{
  "n_layer": 13,
  "d_model": 384,
  "balance_loss": 0.00502,
  "n_head": 6,
  "head_dim": 64,
  "init_std_o": 0.0,
  "beta1": 0.95,
  "decay_fraction": 0.789,
  "decay_shape": "linear",
  "final_lr_fraction": 0.1,
  "dataset": "wikipedia_en"
}
Below are experts of layer 9 (counted from 0) of a mixture-of-experts language model. Rows are named router (the router's row for the expert), gate (a neuron's input weights, with its number), up (a neuron's input weights, with its number) and show model dimensions 0-191. Each number is 500 + 25 x the weight over its row's rms, rounded and kept within 0 to 999. Numbers have three digits each.
Before each expert's rows: "gets" lists some tokens that make up at least twice as much of what it gets as of all text. This comes from a sample of Wikipedia text that the model never trained on. Tokens count by the router's weight.

# expert 30
gets: " |", "-", "|", ".", ":", "s."
router:486519478507512525504475469496496493478465508486519497521530469499476495513486547498480554516486470412580529522499468478461503515471487508494496545517514540531486485514467464507523511481484517517510527496484528547478520498537483522479505494507466487461526518502493489489485466486529415512527460472513481484490547498503488501572496512519467469533542528495495491492503512502484497511492476531492511486479467543529504476481501499511516444494490524505507463515486530506517461504492505467489509476500499489479508500525494483521434510490472459483485495473485495499474526513521474494
gate0:523498467531541485528463478508515517497490470486519512480525471511510544491447496560547489470470525475480531509513504542516495518525488507501499504514520526482553510498549483482544509503493487521551500469472482480532532494499495490518479515484480497547500527504530536508517539466479485497484505457503502425469545509521491480473512508485516522500477537511482474521494554551500503513481479475471490484521495472492521476510507478549511533425527484500521515521510463523475475546501501490554514473485532495478505479496468516476508508490471462449495481469487502507478484495540475535
up0:488526519510502504531497510498517508519500521496466493523520445481505531485521498490535480443493514492500541499492515525496504495519460487469515504503523511516490535509539473479549553475520477500526475512485520447546533527531491477532481506474527519550500529456528499507507509473485450526519558493504517488475516542553444498501504517500521520471529516535481486540542537484523529525514501500488504504498461510505535510496502476515526455493491490488492480490530454516470503526495523493519500507493546513497521484502470532488512488460508497426467489509481486528510511483539508541
gate1:481512520506504560472497531543498491501488497526457529483501483475484488505466490487518564467532481526474514495545489504455505535494472497482488571538504498485490490491524496490498511455471490529489508490501434443514466510446507521498490489508462490504508517511491483470473468539473484514473489469503468497510493496505498460489489477563525477532577531476464509502488517496461494503511503455497490481507537452470514499478477490500481467509461506487479488512479479513488470514538494547478551510501538527490510521479521473484505562501491513490486477465483498497495478506525521497
up1:503445508518475517535494485533494467522458517491478520471514479511497496474483500479480480474548450529476496510544483467516524506500515488459470551554507500497484526517517454485494474443499487501468509497489443463524490508446523459496523466524476500478496449526502441489493475481485456510516497460500537470484539507517476538498489526554503470541505532491510537528507524466487537541522501482492541494508520467483512491468517442486527482508496524492490502519471486513508513513554506516439527503511501530531513505480533495452505544500494519475498476485486514474472467482487537513
gate2:456526529548514511494495493514542469457480499542479507497531490504479455571508506479469511582482482528510497473497514511479509523507507500510497497512490535483503508549514520541480520515459531533503529508512506468512539480481489497513468523459529474458512482532530516477522512542471495506512495489477509492473525502499487505522497450508538527481470506510518498486509562522535492522547500532518483512531473460493502442528568479531477471511429499540534510473515518484462496505478544480441486504450545500533506497504503498528512509483498506506469447456487526498507490532527481512
up2:557466480494502501474482509495476496474532511526521463527505522493494497424496477604496493469550518485509497511517507514492521471471485499513498530493522500519539491478497525494527464473503485479568467490533513545505510516528526500477494534546469509525508514486494517499472515481547519512492509480481469479500495471512525505482468501471486476491462511473515524531476504498502508494480466478493519447526489495514458452468494512495543519501514496472470476498515492492526509515514524494519516509482517479436479512508504482488508457481468514524468536518513475490509504486474526443
gate3:491557501544503527467489475505494514503517479466537489527514487469493488487514472496557520495531513491534492518541427466540485500517457538511544472512517526529479512460510482504492488519503524511445507525497512468486509481496514484435547502480482480493520528486506526486519493505499469508474506509516507442492499526504492542508493487465530526491512574512447500515471493524519507464470485478491478473498483562511524513510500415538503489485510511489528517476475535482551489495478487512501493500487478550453547488483520524529501507519501491518514540533480493484508495480505500486
up3:534537470538513511475485462487478529473521476493556520512466510482486483514511472469551495521537486469518516493522441486487482501501476532535541481495515518505497500448473455512484472504503535511475550495524493486470522471508476446448532496535490490502526525490506513502519496496499451491509472495481520476478516484512507503501514495479527500508517613473481487506493479521508493474476480460486494492502499545495505508508521432516496482486517513477539514487496529498530495536494485542505470531490490532450537502469533521529491504487457473528501532541473480512508514502478533478
gate4:511470520471481460487523530526495462475483448526500513477540499518494540516474518516486504514515488542487463496538472459473489474458478480517502525521492494529495501496453476527476481505501471473560488517531489563478523516530453485489515503474509519498499457512555488472528529497514486499503488474500548511518527496494499512509539506505460510463525482514461502458489455506515476513506498496482518476494490516490509510475501541462494452454502488521527505553500504495500448482494476492471509502544494483504479501505473514526450489514485506507520510483483528462502514530502505520
up4:487453559465494511464528465495531499497453513513523497497540528491555503503463515512508513545479532534487486492529502478495477510498461485491494539490485501517500500508498456521525509504448468457509496514543495511493500492515456546508508512469492518537488459516551506510510526505518489493507516487474538471531509487491471501517512452536507469479523480469510506487479488475496471487490482485509535468519503473517512481496508548472497433481460489492528516496490520498513517495484468522474469489536460487526533481522519510575492510527490489506504521497501530486533488522491524553
gate5:529513492533534503552493476478526436511482498431487472494561496474468485479472551507487503485505498504465525477512504498508438504456480522523490509505451523517519493542537451467490557510462451505541517533513481520490524437515498459459474460491487465493499544523491487477472507498501514478464496506467508498508490451517501494484495449495503534512482490489482510516512508481483494523486489478471516511525483517548505505473526501516505498483514495488510512483478519537478506511521494491489529472533528495494504528551503500493515473494513568472500477508492487504501489541484482509
up5:549508497516498521502489481496522466529493480459497507493539508496499494488441529516490502485492525516476496499501504504502465526483507478546496488506484515554529510538520428506507539496487487503529500533501491560489524413547501463468536462470461480492501545549497513482480527485492523455510480471455515489508457485533508517493507497483477522503482532476491487485522516484487502505484485453475507510509478523522496524462559498492507496489510487499474498467460524519482530504540487499527529452546527512498511511544518488515519458483506552463478493493529479486485498538473480497
gate6:502496475505490543522496511519459497458497471534474529499548496507495531462506505531526543538536518520569502491482513483485511506433480536552485471512496496532466490457528515473503515500501457553516481527478490513490514438488492476503464483494469501502470526483481530507511502541497505495522469492540490508524533459526506518554487500506576517518451487503469471512480500482524484522552506470500533477501487512479473481527502564517472462501530505521520495504537540509497457466517553525486530498481503500511502523461470470539482495499473513518475500465496510519501479510493528494
up6:499497482498461556471479480519466478483502473482457523499528526529474513458527478555517528523492491509508514488447498462510509486470457514561509484488491506503481495462518525471456536480513494549521483476502448496456439520478501479498498512527470458478493530486471505530519500500505529499543498466512444515499494448499476493539513481494539484528467516492495475499487461504546486498489517440549499490493488531469492511520520545520492464515525481506528503526518537511499447456476488529537519479474509488489510552438490499517499505494459480475488472509517479506512488523497522523
gate7:498505519529495474470483489505508493493515490493501536506453491527441498486514496541513440513482496502534508485498505461468505516491464467559495463460507495513456500467491518522489504517470504480496530507482512488539522458493554518466469500496440497488509549558478503477505504496504464533448499513480482495453463535511510513535511497526561498511500502481504490479516502455486505498497472476486452531513500502479524455490515504561480508491518532493474474561486503549518483552483509466505520522509530444471496449508517482530496505520538527517510510483479484511486505503490491498
up7:490516488527531481481473486494506479498495528460501499522497499541459504494494519538519456539497470520506522453514519485492500492489464461528472472470496508473484500452498514531485531496455507473497522509502514465517514474493541536475519493492456493482467532578493500488478488514509484547517484497470506479479506531519508496484519488518554473478503523478484521491491501460444456500476489502521425531519466534481500500506502514558475484510530523459483529537516505491517498560481544490503490518523533486438501479515485489491502507518513534511489505481492503488478485496503484479
gate8:502481522482499461500525459482495508518516520473493537501538541548518529538480516539505498508497567463512503521469530563486536469531476540486515478532513512481487537507510537516482523522460512481532451497509543548516457530518484491499513518488534521535502489485485513526542478493484451492491486497513505486554521517482489501527480499520487482508499470472541498515489530545481477534478517533504485485491485442530521533543514492518488471484470517538489494483512475492544519542524509503503502524518492483490512571498509458539474490549504493489527503474507484515495505505521490493
up8:545464512475485467500527487474487490514514553508487567504539523524518513515458504493540479517495571492502490495489503516483530474522505495483485494525494518473473537478493544498489505531480460455511457497505514509514441537528531513504509529494497540501510494507482501527516471485475500484466504483535488489539548503505549493515470458515491493524517556438518490486482511534471480525485497486505491521490524470507500518542518456497512482465502487506495518485484505502510528487483501533497550544533512502464522569514522451542510515545493472496514531482505499496519486495536512513
gate9:476505529506485534484482461473493488511562477514464515483525514504532569507530535524517502499547505502576497503517463508490527478491487536536525515553515518514516535485495537468499564503515490476515512516506526535499513516526491503474495479504518485548504531481482522472512522518485469502540480560513506466490545476495555481515496506520495506508519486507505492513525510517489495526467492546504474523529496503483494509474486514515519467485541529511532454515530500498500525494470555468489495486470517545505531478526499487499521493527495478527472512473461522438483515518507509510
up9:455495540527460525489496466456525514482530479514457512510502534490513549534510517511511479488510521472530485511489502517486536500523464530529506524541520520496505549461509530465485546573488500471525508527503500513487503530486483503486488494489517495530483505486495511510508544494487476481519508542519492489505517474456563518533491458511497528482522459490482498510547501499503524509513522525504457528523469519485431514492471531520519444511527531531554482517566505511507520533451501451490489522489488515504532506504511527466523464518500507532503534510468505453489525493521498476
gate10:470497494490465515452454532503508474541505486480515518516505466525492494460486524534512473503489521531505520504486529490509496513497501480482476501486532478519498543508499499521508503553525542496558500497446474491519519475513479513484485443453479519503515490519524477480498505532539463501475553493540469521462494496495490510520477527505520458540500543463480489501534473450523486486530547474525520536526465522494506538520431477482505538580525495493541536526503447477543541483502504463498514481488516476466482489495477488492530498481527509473529477509510511453512526502524480534
up10:446512499499468469471455498504476464539485476498477517520489496482457515484515529536537487485502530507527490497527495485493508521517530492481487528455487497501504482538458528496509512492518496533512474490500495515502522486519517470561511459503488453508514496523527508505510546484502466523476537517504520503533498490485491505505541535502512462557519511486501544489549482461527506478546485470506486542520477517506506490512523484498535468570548529506510520472478465464571513500522496471498504485442527504503507471493498501442521509500502481460492534553505492482486505509520497538
gate11:466547534484511475540512506473486459478470511495482480497508545482542498528522464450526509516520538470491491517493493486523491515508523464477492493507507509532492492471477482483479500519470465513507497538502532518514486488487536494471508512514487515490533459529530488468456491533526494458492545488542512514543507497504451544534490470546505463490517494505504472504497493500499514476482480484513503485486484516454520514505501511484465495528460513536525548496467437509511525493478485465481489495535523473529531463490484479527476444469488485489515509513494500509454494519492494496
up11:467465468528547533509502451485516477460492486473499534499523527507495518429501516498505506495521469494484461486513471490455526459494498527493546523504494537500522471485482462520469471516477470526495481517498496465496551557516475490520492514478506486514477460480521508528490526513473506522533491539511490506513520472531503538516479469564503517560517489484519514510532508500483465523526494516501484489499488494527496453539505495493517488484489519434493485498482492440502527498490533510511506500492530518481490470492532523497546558447495514504504460519507487473511518474490484520
gate12:483468512509526523539503522497526466411543497488517438449541488485545526491519529476486488499491467451480499526504462496471499487473495521510522493539518525470503507563488511493508478484480483505538453442476502524474518499511505522487501487454486503508495553474500504490476530511498458503514502536515501483485541508509488482519500486527494492464546456552532528517512531488508524518553499478499484483509459532513483478504459511454530523476529481502491514520557504561491473499481508487481512508492457485486511497511484477518487498523507509514539526503563560524510529523492483531
up12:481480482493530527544530496448500496425536505493515479489505519465536511509515522481505439512509472468505526525501499472511509494465483493508487514500552516502522503548486516453543448474477487480534457480504531499487502503495519526500499489478474487464491523448488532475485527497491467496497551523514506498507520509508532489530505482532524476471502481541533551485497515464491530548524509504498486478463501500540518461512502510469520530490525533509508539529535528556486477532504508535517513485481501477506542485510510502546486508508503465515521546501511527501499526532481473518
gate13:506520472524502510538492531516499493480526470486488501512484509527484511524491498453477522523492479473526536492502466481507524522503462509510502478492537526478469538500468464509472487524528512440477489515484476532505518503463483512496492402492435540501488452512497460474546530561492508490538461463446494475504464516476508489541504513468527476508504533471478493486543512497475480483499505507541472496490428493540516537503485499454503499533493505447523475496476512477467495463525522476459483511488497504498501498484485514474488505489480501468476522482533487513446537482509480524
up13:503544461490480505502524511544486515529514452474464526506531467500540482471422510450496524530514489487532518477495478486490496526490453530473468497493548531506475508496469447518491483536515485489495462535506492522484492513460512499545486431514469515486491453544507464441532540534487526504555471463472508534476494491499537487526512513491503471522512494483493495470545526465458489479518502487531465487508473530528526525520500535467507493495498527466507484508470499457494475471510533518477498509514539495458508531539531505467489486524502484506489495467494510501465509485510494470
gate14:491542500504486501502486491519480453451524488479469529451504484507551526554516554468501527483532448488479483487468483529481492529497521537518540525512500536504481503533478481480504518496516513497493481471482528520490468530517488511484487489470464513528523499496536481482505497527508497502480482505473522515473514479511512487529476485492509497497502520485480482483525540502445502501531540512530432503463484520511484528540501477484482526508475501496514508524479507488482497517486527517554489462489448476491528478518525506484495537514525477537500520467470476520475538490506531533
up14:463507522492486509505520520507488480476486502487497527455523450516584515533496534492504509463552442472523510469475507532484455517529483535510532503536499530498504479528493507479505508505499500510453463475434505503464475521560473524507526469483497531556548486502517510470506500500479548474471493509467497494514497488526495494536473455504526509447504483473480482517502544532445510514544500489504494499501514510524537521519507487463509490492478508520501498526516463493495486497506484502485482504501480481457531510545458480483513516504516477505498515455510457480511533511535520511
gate15:510502500490484490498507542489458526526491473509513490490519503446509520469464564497452486499517500510528502530528465499450524460472509519502494484502523480492494501544445483495495548467536521499519491507502512530532523471501470490518509528524518516522491475530482510490516486517526458540495484486482495510475498525464505499484493505472492490495472446541501497525537477490505484542536494521494526473516501512465523540490491458463500499459491497474527487501503542496493510509529542473522446459488501506499471526493487479510513507498568542496499520487485500492548528473503424523
up15:531497506534484503485516545488464523524518475504479470467527473462504495464486567485468516495476487526537494499478445466487495456476524492512485480514533478507502485545472488511480532458520527502521488490507518516534497479460453522534519525469503517507509470504475498477526509543507492543485510490485451523497483544489512490507498516489525473501484451545487519535551501473513484526540487483493501485497484524495510540455473470492522487482477489468513475499497532489497507486527530495513440456484530488484454524494515504511504523492568538486482509492473505455542523469490449550
gate16:475490556496474440475422475496515496442492453516483466527481509504530470498490493503509467541470478511493486503505470470516508510507458530485532515502535512477508490496473494512464529529478538470506453544474478471460512468526478480515524527511485559501526520522464530463472509509497453503512476501484518467483507506516472494546537508508479499487517479526521481498504466496501498489540490533428556504491516520496517499445497492500489478531508526461489528511499547516503504510482467539478524490526473522515471499497488480490424515486508511512468468515469512495476500538519470469
up16:506489521478472450504464505457494480447495476526485526507488519491553536508496491503494485513462501520486440505491465462516523455493442482479481511477495478509511508510484498498478525514500509468517460543500488457505483496506475503512474510479498485485539527464468509489472475485499479492478514516504516427487512501482468520519492490488504478488529469532483481552502453497483532505563495500470527494488522505503513441473513502499484487529519528499488521499544565520495504518480491536485521492482482471470500508501449504505455504478515481461491458515468495491470494462492467462
gate17:555504503529490468540531543441491474463490478496467486465497489498504447531499474497465510487548549535476485485506511502496465505495506504504520516490454489502523497515486513503489504504516496574485501480492427490522502494516467473529499455493522456504544512489511528481519517518509457497522485467509490527480484498494500472490537474486519494468471513551476488487415518494494460493516476524492501492470450465499476500517495484453475549502494535524506531465497483529522514489486511470494526474500470530487491469470450492509458502504459490574462496460497497511498486539459464542
up17:471517516494489497526446523498520508487509513546524530507479462504503487508482508480484494462479521522507502478481494504517544472494529507462463516523500493473480512516460505515485508455510483497501485525505550507534535449513482481490470506494483501483519458474498529529514499523556502502530510502561480506490545465505496520495505557453468480493513476500504473470510510499511489506507473513499542514510465439481482466532519448528499505503545477497471505515512507491489500499520484524504550513455520505475508541506443544539495468482510503521492516504490516511511494457517489479
gate18:527487513531510485507476497494539480508503487494501519464463483481492481478520526511532505460476515528496511481512466502470507502524519557529484411485457500440523458491525558456540537488468509508498509517469479465526458511494493476482470472506506482502508520496498487473455548497477538560494473504490510485472544517490543469496477512504526496507503487483507499539533465485508469519500498503470477500506491528513526525530466504503483532495547475477521539528524500541526531526508533478513519505516528504474527483473470494510461524490543489432528508555540477479546562468493484484
up18:530465485537519482493494505472537491516517493507515518451505462487468523479505499526525519475458491497495533489515466480460502500488513548525508457530471513430491462468508533514510556491475512489518482531465488456500477522500476503500486508494548465491524506483494486462456518509495527532470498552486499499488526532509504503507496509497527488538507506463514479537509449496542507489496513504459477503496500496518517496515486505515516541469530483489502540516489507534491484520537506502457525489510512488487526471503505503493487509455525481481510489540539462467519517467486459516
gate19:515515477486504483534495478481482492533503505486471466537519502555540508504486502483482524505527520515493523440492471500478508493501500434501493513528517479489504460520558469508482433472487463538491508511506465529502494540470517490522566492477476467488506522498458476487457459479504484513519470532481496497474515514518512469500451484478512521462546483522509502531482528469520465465576477511477532535456509508476484529529464527524516465496461475469464496466492443487507517491490471518494483492507457467500554475528504453493462502491505490486483536499511512513531498483530499492
up19:500493487493477479472520446520528454517489510529455503492488497509503528496535497509474527490531485494475530478503495482484488480508491486531518524523465511455447513451490509471474438509512488545457535505524494498518537526523495460474531476478548462526462502461481461497553516540496481522485444541543487509497469498481494510538493515486497501532504520504511512505493475508523470475513463532423545454502506472509484520487488504495505451505486521476482521473542462524510530496515501540519502477498419539493530478476519464518514506478515433504511480522522496461532478495509509480
gate20:512540501500476489514530492497491470456524527468503494496504484532505506515495500495521548517505522449515490477528466471493532496464497504478478499510499497476466511509524466499465486473482514499484512450525544478491546559529465517503473527477522464531484525480534528500533473476498512466466485477497530496460497467503517501487488511502507470490500507549494499491486553445501539447494489478496437492477518545530474469503494445492432478530512518484498528471481474466534534489455521497439508494509536522503504469480486507499457510440481503495456520509529536499471500475519518483
up20:537486450473482484511522500486515471494487507460512503503516478508496560513496494494509530534507528468497503456509459513493546532470543459504452498520491498478499491521506469462516486459484502467514556488520523534490491525544506533538463521512503498531505493503542464485482555524473490454486475494493511492455510496484501483466513514478525521518505473474464477515488527491497486513490478541514484519500493493505446495494524460536472487455469537462490492486506466440512497486478494496478483486512526503495528515482494536470505455475535506491434524542485500512510505478446479453
gate21:514491494504472510543505489490499478499525493443505517528487505524528527508466521498534502487497465464496497510507492539501526511508545462496504518536473529476495561542482512499456521481507452530507478556487501521465495542497516461501501492514487529509508522511467495524546463511530532523487533479500475468511486527479534450532478507464473502531509533497515495495504483478466548512467536484488476510520521503526501511508491508448549506498473518509481475495482515433513491514516541490497442462542516491482491524475521498499491497459503498510481491521509517518469489508532544487
up21:535508501514445508532492498481486506495528530475532520535498517519497535491493519496489466486455501473491504521512502551491523476530523496512476548531475516477499517551452523500465525500505465516505503565488486538480502522503488459484471494482472549514504518487488499504516473500507493500503513474485496520511510510521553493535493528438486503491488565506513456522506496471492540505500526487469514501540498543507515493488459487455523518459455541514455511522503476467480497512534496497501472456543494490497520486488545520521512474483499502531464497470513540520481533498521536439
gate22:521492497456544504539504466470492503536508484510494492445510444513523471468489494498517472466514487470519526497507565536520483504481480496525483489504531502494492517469454491476492519501500540485456505547469484523524485475482479495482522515491529502513512527533514509508520524523461472516553518472500514509510508476517480495530516500529476480497506556506492498524505528495517505491503486477558496464520494529510446510524453475507517531496500530462512481478498484509516493482461459500464471545495473480505476485501500518523502494486537488470457487482459511496512521549555508499
up22:508472497455502511522505478487496511529523497483502513472497455525523451476500483485492478442471487520547501494517543524520488505480496477524508502521555511495492520480448508493506516480522507497485502544469478488517483515485496480501494511450542482502497513511500540518522504553484494530513533503496487536471524438546509490499491530493493475510524573492508499491491519508500510505494478501560491479493482522492484518517499489480528510527526555468531511477504475500550467512478495523474493500521521471491468465472492503503499487504532505450494503487461508483501509505516486526
gate23:515516495478483561518517478468505470442536545499527535515515504533516493579490484528476513474513507463523461483475451527522505501499486490504481491496465541509518484511487542492489521507504505490568473478499488534481525514516480460555516505495473468534482464509523499500504451495528498516512456450482500474521496489512523498502479483483461511476512472511460480479508496486465533520499495456463502532536499553496508435565475489517530469472472462530535495494514464467508479492549540518471537499500495464494533491497509506463492526509490523489513507473447495476492501516503494547
up23:500531516543520473501470565482492512506489538498501512508543496456484539504475463500517491470484499489496518498523496474482470505476475487518479553510552454525471507467548513535468493473511528475482531531501458528532512532492510552498472485512489500498505495514520532478483501493487509492465481511499511514523499521524510534528515488510555472510522502453553521511562506531500480500526469524530545501538535467496498550458470504485550546494509525491512502456524519520492470533507516528500501533477480528536490506479489430484539458519531449441482477510549522520508511504489500471
gate24:513511538518499401467539531476528484464528528446528494574512516508493520495487508501534462512519538451517528500525491480476468513544505569475519508454483512520485488494521475494477492447494526534500505502519500524504476508534484482503522485462497476492480527521468547458530491496501511512478508512501517493512483526470507490476453525500523514516525475457550488528528508473492517528451502513534468492531515491530525519489526493522517508515529477502513483525495549473546502521455496479512521513545501492482546469473462523499510554485495499489485521499515483489488475476530497545
up24:514525524510514434501547530484514502497508474448547528550504500497503488473530510486514458493534509469515518515458493506476491522553457561512520543453466496501500500468481494464484532452516525534536513494489537519506471509521523514516486507476486498456511518543518499475525512495487506516509462480510495538499506537459510532510450519532517542549467491468543547497529525514542478568485481533545473478522482508514504535495514519520514519526513460508455488495474517484510499478505520485513519511535488465492525523466436526470504527504517479492509498512458499504482498516499519536
gate25:487454490479481472447536469475517512534508520509483447509508468489445498519495477470515490492478484510494505471457501479532490495467494484499488497547504475512516501522517518456440473534498521498533527491493482515459514521489484504470490503527488528425507524494476474486547510522478491530481499517476510499496479498531497498474450468521515492489540552533472480538525463501529555520471482520524457481509550482494515517563467474445484533473518543506489436481504505494530525530508522501512484522497483556509477490502446530451506477539514522496473509488526500502492499507498475499
up25:480479519479464471465535473475487511498553502513479445509509462448452517508527480493523475516480468507489535466463508511528503520459492495488492498539499454514550479522513523471464502513541525473540528488499530510473498518472499498434497480536501507440510546499458462493532489498458512535487480525464470516499496511531472503494468459470512475512522502504473529531525490513522545534474482548514526481501540505499464491537455481501478504479496488503500491513456544485550488531498529502480480508490490541509498490514473478477514489503504515492513510492515481475492495543477431507
gate26:508493512521507527465500534482482532495505523509514453511495540458539515477529501474554494498506459498505528493501507517489471503492539494455515516513456516512470494481507512518476543486491470491506504471455508508510485536508490472512493541478497549483488512489501481449492446459500500482481464506556523502538517474538508541528498505487428494534519532485531459538508513493530460477489496469524516541499511491493501474443515527547522419524503508490504528495519497466515453498512482498478499485496525454480486497484542509503475529481525473545527444453507491504512534457509493492
up26:502547544527485517461491525519472494509504520476518477499517514499521494488519508491517480462499507520522526479519533555491516509458502509504511512512458446508490503436496507486514516469513492464476535456441515495487462506471467501448500482525491480528509509475501495520533484531531533481495523474520509482518522500487492489502512482517495486498499510467477526526509508463522504505515505512506552497480477531517522513524501565494517455475458506508568470495530492468478506506508495537515492511478546521497535500489494488514502489516511514496465480503523504501466507513570507484
gate27:525416501502491485471510454495489486495504491522462519507505502493512454518473520505515498440495470476495497507508506496484519523506523528482477549485534489506471513503490469510498467521489501478490512513530519504483471523466478512471508462511506528513457534486440499497543520466512518479510476487492484472565490497521492516507473451508521476533489464504525506507523512498478540495513516488462482517493541516525487536470511542476535493495533482519481495492537503457489492505477523486509526460502487491476491567498463538522500473542519561521510504505483509483505476458475477482
up27:517441489476496497451509484494523491455534493571471492490541494499504446524465486512499483472506474452491504536532493501506505489480511500499501565501535500510511514499491443507482479499494481508468525487509532499484468495519496494456513452496485532493464504472437479447496508491515468497499507456499502498537478519512487499496482462510522483531484489483514498485505487462499508469529513500471507558495502511526501539488484527499524465515490477486474510475490462479515496534502491505526514456504485518490546506497412494533473506528492569537522518497503503464485476482515461515
gate28:507507500490451493537481472495494483499474485497488548473492479525510463519455561478522503519503516505525515480448456489459532538500503532536531461519534508517509467503520514498527497471465539485485547552537510494533469570441496515483467483511509488471513530443486474504531504500513523555484495486496526497494506491458524480523412456506499508510494510519524490509488479462480486509527520538464506491503512529541470500532521543503508518518501493500514540515500544515494505535493467507478508512511501500495497504522524503514535527516485540485506447513474486471464563472540485485
up28:500503472485481511498426514525502520510524490507498528505522476513492478519496555486546487471529523504534499489429446463496505467485526505516533486524521508494548483485526509504510499513464530437507526520506461496499500552444474506496516507510510538502514501451528483506570495461523503532523482503512503522502501486476503535485457502492518480488544509494520537512505481487491462508469488523472490547485462498506505512476486528507500551507520510510447551491515536473514497492508524498490536488471491504498455504455484512524542521529482504462499457516500507434519555501534480510
gate29:476461551496499481508452538475504483546510507492485500526511457506521472491537488472505525514502541549499473471510483455488491557467502474473511480542503537499496468494530508541515473541504525494486512522523465496491480491502527525492486478479474520527499497478429461463490499463466437564458498511512502481542506479520503517431523491511545470489488525506521497510482443512441479556496463512501506506503519500465488498495526470495505511500514496496503496463570475455534494484528507500464466495517507497503520475490513540510550522529487526511496534508530516474510498487545489525
up29:469455537519531494522413564478507470510507515532490534527496460510523474475552467485511524494484525486518507518513489478501522535477511478505537497484499533489529467497549509515535454501486513466492507538504497509473487515455500519498472489514502532546503479513462459486522484505508461533494510536551509492542516448539480536427532522534536463465494523493542510512475479483483516522514465511505516504543492492487481501508524478518507524530514490486525506490525466475509483504484472497467523486515514532527530481483486532483523515510465499514496533461482521466526486466538543508
gate30:480523476535539523516489532502512467512502499503520495493536524502498518495550530481515455513513492519517488503510477474488507488544519468560491529519498479542489510477511476504500496491483523491515493487507506505490523532478503547457506541499488492488511496505510502548568508502495430534468524477472510530471528508499492491483454550482557480531523509527528510463559502504471510497502481496521468510491484489525530487508482477523508490524478519484515521450456527516514511497487491518537508466558497494518463503479512494451494498547505478489530510481489493529519548505489531509
up30:521543478493507505490475482512536486478550516503517472460520529539488516478508504502531503480500469486534527465534510453483503481484524441505484494515484488535484502485487490506491485521490539484516467515510508497464488500490541522517539494484454486523478505493499485546538517497553463507462540506499520497447493494510497491544501568472550478524532531529555530529524522503474490503504521552478487544471497522515536462501505478490519522528484517452502522491502512512501522475498501509549453427512533505493469450497516483488481465513471449491513504517469485486513521494506509519
gate31:489494499485471491536475503508530498510497531461507478512510505470503539516525492532509500464509484515524537498517490509436497565500498508509495502510468523494530530560522462510471486501492481487524468504486493532487531481500547484513501519507477486540522462520546539485512488523517483523483539479462461513465493515475493507477486478464543488518488465528503506475464506545482455506535516472489507473481484519504478484506482476505487482481517484464507463481575474478522466494507535515499502477519479456539477507483523518498494523452514490442473542532523459527465496491498521503
up31:497484525518500453509480471460493500585496532493514463521499492488501531498508520491494482483500477516506523523489490502484530508499493518493508495476489485525524522511503467527488492486521514458489527517485520493485491486500513487496494506506505523510518490504506495512494463503499492530505512483421456484456493541470524521492466508467530486519509481515496477463487504546513475532517570459563494489492491528480485450496514454505527500488478488493518461498514494497516442513508486499484528474457466481492476541529537529504464509476518473441496520475494484510487492509490490545
gate32:518495513480488478502480490486531489515498525486552512535511532489517539506480521508492490492489541438448490526486485475491525517480485502491507491492480516497483522481503498535506503533437499510500529531546500503523570533496506546517505489533541517499458447507525501452486543519477497476518516498520476493544501537487542503494499525499502473495522480471491468531472488528457512486475503528485503500497437522517508488469508456488480516506490493566510474503487500508525522520535437481487512485463530453534522506492519510502525540513508528496477502518545451502507518506464475509
up32:549509499483497490538465451502514502518511493486533496492506507512544527454514542502519508551497484473439518491475524480483499480475470484487526516500479493482472507507495512508520513546467543533517534543490500526500554507471465537498488509538555499449469488523507507496479516518490469509533515474537501509506532490505523497462497499518463535498518487478503475519518510477540523465499495537459490462505471489526506478479462495504490515504488469526514509479487486474554501519536484484483486485481504461559518456489534468492504507557515492489469551509496457476504540538527483498
gate33:497497488450542500514522523500521477492474507504534483514501504508458503456506504528462510531511533468550503511530482501515499522506483564529501471522521486494503512489448467521513461496497495492474486516548486515459497522495553470532514507484489516482525500492506500487511459495465476480507449514504520489467515506494528489535452538448505466531501510494492468499459520468455525468529536507509485528505503492495498488556498487453535503484503465502506507506507533532504480548478489458500480524466488501464517509476497454483457512482539515482512461490517509495498464557478498553
up33:461491482457507496536511511499488476524462489487519502508523492552500496468453492541480473527522529487517493500501458500513533512508501512512523482522478463490468502496496534491502459517514496531483470509488461508473474463486508473508471482451491486500516505500508519478523454474479512496481472535510512478495521476507516501562443542485509498509500499504543467502523526482444519463523540554505487528513498508492515453501502472447522551497461482496495491519493472506505512529498493505525510520477498490518522505462525504493474500461542512509448478485487540494524473493504485553
gate34:468514481441510507446529474473497485467508472452489487495511483515456539482514486505533481529474478534465506501532509520472499513495486482473530535479506501499459518480471499461464450515506550535449466490487488505487540497489505471553453505530545521496511478493479476503515495486478476521460460500471501491501522475493509481535507523469485506522467515516472513516526491476491527449481516543451498516453477517508494493488469526546482473514459540507488512480483462487507526453462496552529508498458525504498511500488481488495437515505514475521476530444526522552510496518467478498
up34:490543451474496496515529496504453492489545507475498453474498466532476499520499473502488494512506506519464522508534514493490470497484448487466484541521491513489435492506481556470522446513486516529531491466473494505524537497482487449554479492487521526512556466441512474502502493490508501521507486529487483449482496528434531501477512560485492453478508511515519492562509497483483517482500493540532537515444472493556514498495470512539476509507483531489501503521455462520484471467472496574518525512467489508510492531507483485475426491503495509534488537472500545528509479503495462478
gate35:484519528525499494472482465446529508472511553517508496505467478494486470494493509508487466523461477546489524554529507515506552482508474517509498531474496559545502540525507496460503520529494505498535491467470510514453489500553527474515472457515501523523457502468501528540485455524508446527488525512551501552447500534529489501531499498465501460520537524509513530507509569492518491490533520506517547522542529487530455496496521521484479474439551492487532514526471532501497518496485505475496513475504518468463518488553501472499475487475498555521487525475513470500513498508501484502
up35:470477526558497470489492493437522497474541551461479488515521533489492494494540493491516442501467481532508502511536521498542487505512456480509485510479486519533506478516534522491502525499495483494544501453482483496481480494485530460496476456488487491507508536455503529488508473485519475488500517512501523537499495521520471482499496507500521496516489517542506462524495539464487525497547546495526505519544515504531474523514501517444482480437528494473570536546497508483496499505509552485513532500503565468479506524536512498514454521484502491495520535519517510491528505508468484547